config.toml
num_hidden_layers = 11
hidden_size = 256
n_experts = 40
experts_per_token = 8
d_expert = 64
d_shared_expert = 0
hidden_act = "gelu"
moe_layers = [1, 2, 3, 4, 5, 6, 7, 8, 9, 10]
router_score = "softmax"
normalize_top_k = true
routed_scale = 1.0
balance_loss = 0.00586
balance_bias = false
router_cosine_scale = 10.0
init_std_router = 0.0165
lr_router = 0.000431
vocab_size = 17059
norm = "layernorm"
norm_eps = 1e-05
tie_word_embeddings = "early"
optimizer = "muon_variant"
learning_rate = 0.0153
beta1 = 0.9
batch_tokens = 65536
max_seq_len = 512
train_tokens = 342100000
max_steps = 5221
dataset = "wikipedia_en"
Below are experts of layer 7 (counted from 0) of a mixture-of-experts language model. Rows are named router (the router's row for the expert) and show model dimensions 128-191. Each number is 128 + 24 x the weight over its row's rms, rounded and kept within 0 to 255. Numbers have three digits each.
After each expert's rows: "mostly gets" lists some tokens that are sent to it at least half of the time. This comes from a sample of Wikipedia text that the model never trained on.

# expert 5
router:085166152128126073130113066110112207144152102153140110127163142130137099129142101118116145123128120119116139141132143135091131079102120124150145148162153147120122107101151135110127163105148127
mostly gets: " with", " from", " in", " at", " on", " by"

# expert 13
router:142150107144145103124110152113115102127095112144139093143128135145151156109133113106084128098151158111131092146112156104105144078126104130146124120159126149134123186128126124115128104144144118
mostly gets: " and", " but", " or", " &", "',", ");"

# expert 6
router:069078149130180133089153131147124121127121103136082146158180121139174110078103124168157112143103138142104112146152144130137131132095161122123134176095133118115117106122101150108108147162133144
mostly gets: " ==", "s.", "ing.", "\".", "ation.", "es."

# expert 33
router:124135143120141127144100071144117174106152136180148153078087118153081144127152147156121124114099158129138117115118112080149152137102129114103103126104096147161122092125156150119159116096127163
mostly gets: " his", " a", " her", " its", " their", " this"

# expert 9
router:153089093114170161137150139144145086174152109128140110150130094162127098152170116132115139127188123123148112147099159115113098135124123139107123147139086119133108110098083141101149128167122157
mostly gets: " John", " David", " York", " James", " Robert", " William"

# expert 8
router:105139090146154183158170135136158126167152151140131097134123163154153115143136099118077177139182098134142089148122134127113119078163150087159110138122096139109111131125113117095124117142094138
mostly gets: " Championships", " II", "ata", "ley", " School", "°W"

# expert 28
router:154145174101143131096115179152129153138124158170121139123160117106108113120133177114118117143163111156119182120120116120136157123079148133111138147102118156125104125111135109131125134112157108
mostly gets: " has", " had", " have", " more", " not", " only"

# expert 26
router:118123126094107119159128155127127155122130123124179125145105107116141147128130144148146128133187152141148179160146137103092140086122132147150111109118113152144056119137077156198122118103156132
mostly gets: "°", "″N", "On", " No.", "°N", " (aged"

# expert 4
router:145088124131129119135109124087144111115158119137115133099132137085119179139149106127119097155136129139141116151165103099149148152108122114142115131110135108156157178151114107168122192153148126
mostly gets: " American", " British", " European", " national", " football", "==See"

# expert 24
router:132105109139097148108127129129144118137122128139134159130115118119109120156089148141177137113146089128166149102103113189106117182129145134110152117144163104158144105123147092115113122119132117
mostly gets: " E", " \"", " Re", " un", " o", " inter"

# expert 15
router:122122150125129085132107146147160061122127084185105105160162119087102147144135098086099129122129146156161115093118116116126119124108121148148180107138141142116174124093120153101087128152111120
mostly gets: "The", " the", " The", " \"The", " Country:", " St."

# expert 3
router:134151109136160133144092146133123150145129148122114127142089162136124142153116111152139148128079136125110127112134145114124157144149164086140108123120121132145060137146123102108131101129159150
mostly gets: " song", " —;", " album", ";", ");", " released"

# expert 25
router:086147123154081069109150111143117192111139129123158177134053136100153140164149136096143115136100107152137127124183172146111137118135114157143127098086130127102110121142155090117139154110149140
mostly gets: " $", "°N", " (19", "_{", " (18", " 2:"

# expert 18
router:122110115156110169182124077130150143142095113126144155139121136135077101109104145096117111125129134130100111147106162123166109129154143097140099073135118132126141113192169135140169112092125107
mostly gets: " season", " number", " part", " end", " year", " Cup"

# expert 36
router:101150139132151113161144154150169129110119111084130113137111148143133118076174131126147113123143151139155150133130180089122165109129098105129127149076115089124188162112206109117133131109089157
mostly gets: "\n ", "8)", " 2019", " (19", " 2024", " 0"

# expert 14
router:133099141147137116127120164114165117139128153138133116126129099167188170144119169124125140146113131113132144122111148126118135076139081103147131148112152150173109154139112165113111183148113132
mostly gets: "),", "a,", "er,", "i,", "e,", "o,"

# expert 39
router:086124118118134095168111134089135165151093101146147142126116089149132145163164166134146155118157129097106166087116151126132127110128104140142137127086131127129115151102116102122144172155143149
mostly gets: " 0", " 6", " 5", " 7", " 4", " 3"

# expert 19
router:158166119085143156133104126134088149133151113142136120134173123140163114138146154087084114125125128110109121142139107144127112114142142158125158134094136122128115141079116117061134163088152129
mostly gets: " was", " are", " is", " been", " were", " not"

# expert 10
router:089137117106150129139154152128130109149138123097154142135144122130166145148153096150107087099091123142094155170085096122164129145112127119167139113147126130123161093111165157067150105127125133
mostly gets: " $", "é", "\\", "{", " \\", "ou"

# expert 11
router:118119132122126123138130136138117127118133096191151100138159153090120129107150113127143131119110135153146081102160097126112124122138171143142119114156137104151168117132117192087140129127130135
mostly gets: "\n", "==", " ==", " ===", "==See", " also=="

# expert 38
router:141155118122129134066151112151140100101127142112150113132087143133098152136106115114134149138082129094134141125161138138173104145164115152144127127146144163136085152134129132133088125150100062
mostly gets: " d", " b", " c", " s", " p", " f"

# expert 27
router:114115140088107142118143117124144093145112131166104139108094162129096149132125117131103122119157112127124129126152098106175146123166123112138102142120150116123133115166082125098140151145133119
mostly gets: " National", " South", " European", " government", " Party", " state"

# expert 29
router:128157099134145107097170178095119194082123109114098130133076114126154116110116111101122139141147111111112161087118125148132135119136164180117133107118122156128119129103107134187108132111110136
mostly gets: " on", " would", " September", "====", " can", "==="

# expert 12
router:161139136114115153118067112093110082097144183108129159101115124144127102129106104127166099113079104154126147091142126131144135128135096144124083109142140170112122138153121098170132101119130128
mostly gets: " film", " Film", " album", " TV", " series", " book"

# expert 31
router:170137123110110067114122112111096130149132151111130146113147162108092156097144130138123123108108125154131124149067116118091114116093136158090131099109158128091172114116107121147151141158132137
mostly gets: "==See", " also==", " (0)", " Born:", " Succeeded", " Preceded"

# expert 2
router:157112162158102163137125125133087094167139133128158122110104148128125108130155099095154076126135141117153120087161143143136116134147144103100144131144118090133142113136111083169130084164103082
mostly gets: " Best", " Film", " Music", " World", " Award", " \"The"

# expert 22
router:149121120127118132123132091114175152118137132099093139163104147121152156131114149096126151131153125119137132102107108133175146102156113149144139136169092106137146141121136149120121134099120127
mostly gets: " who", " when", " member", " members", " Born:", " named"

# expert 7
router:120131111108106117122154118163134154133171111135120178087175134130140053130116130092119129091159115169150117180140122164143138128087161085116147116088133128150174135146118127157102137132133121
mostly gets: "==See", " (199", " based", " also==", "Personal", " ar"

# expert 34
router:125136122143128115146126169132137083130121116137125134115150093113128133081142116132129100106104140134124132100122129112109136103144196098121135141123109152121145128135137084121098131124125138
mostly gets: " ", " |", " (0)", " MF", " %", " 0"

# expert 1
router:138122153112147109128142124145145091129127128125132106123126157167153080116139142172201140148134106150134102145076134106088137118145119118129147162131131106130082140087132140109142086126138134
mostly gets: " Sch", " Har", " Br", " Sal", " El", " Mor"

# expert 30
router:070121099116119148127102104106156149140121121116135146138150117090157149221145124146134122129153135131143160142085119089094187162125144144085120120119122111140103112102136133157145131138134140
mostly gets: " T", " V", "V", "N", "I", " U"

# expert 17
router:158142089144132126181114093109126139099151113122118122092149138126109107099138136103146126128127134073156164177129120120150131171158156121112132108120183154140108106106156094133124108161188108
mostly gets: " p", "qu", "p", "==See", "-c", "-f"

# expert 21
router:167126131162088150137146149082166157111131154116120106148157116123138147135141139117094124164151158128088110157141112162142124097087184135132128171167094126122133114131118140168138091093113107
mostly gets: " who", " which", " they", " that", "The", " This"

# expert 35
router:125137117150130162158129150137080151153095133137110130144091113137108140097124128119108168167137177120116140058155091151145133082097145135137144173119136105127115110122138122129084154134146112
mostly gets: " \"", "{", " '", " \"The", " \"S", " \"B"

# expert 37
router:103097116166115137135175125186124102124199140117143118106120124143145129144125119094138123130080092106116136123145160131105116148132143123114136140087146102140116171148114117090089164121125117
mostly gets: " 186", " 195", " 193", " 191", " 196", " (201"

# expert 23
router:118135157136162121120138134137084129139097103128104092152158118108153103108105107160117173120077138121173123100134123115083105138147061110105077149134092122065162138160140167151134155136104144
mostly gets: " MF", " DF", "š", " Z", " (P", " Sch"

# expert 20
router:160150162117130106137117135144107104087099149085114100139150125116114139144135125173124114146101104147105116127142135148104083123144140111143149129152105112138129135124150155125160095100078129
mostly gets: " Y", " J", "aj", "iy", " El", " Kh"

# expert 16
router:094099163166114113116124155132135096137127145140161129152097108162119121141133148088082172128137164105128059156141158110097130093091139144136139114162131130140168139114150141105126138126114152
mostly gets: " John", " Robert", " Michael", " name:", " James", " David"

# expert 32
router:127124090148078163120121134096153143135126160130143121114169115092095138119114151136125111129194136091103104165123133146155083144118125137110117061134113122145141112159127109188112114091099128
mostly gets: " used", " use", "ations", " work", " support", " building"

# expert 0
router:135131139141108124100133101125106206119121105106106114101099132141108163110082147122096123112133152105081093105147095160138154194128067158121147135182151132099137119121095122105138113118159169
mostly gets: " he", " she", " they", " who", " began", " before"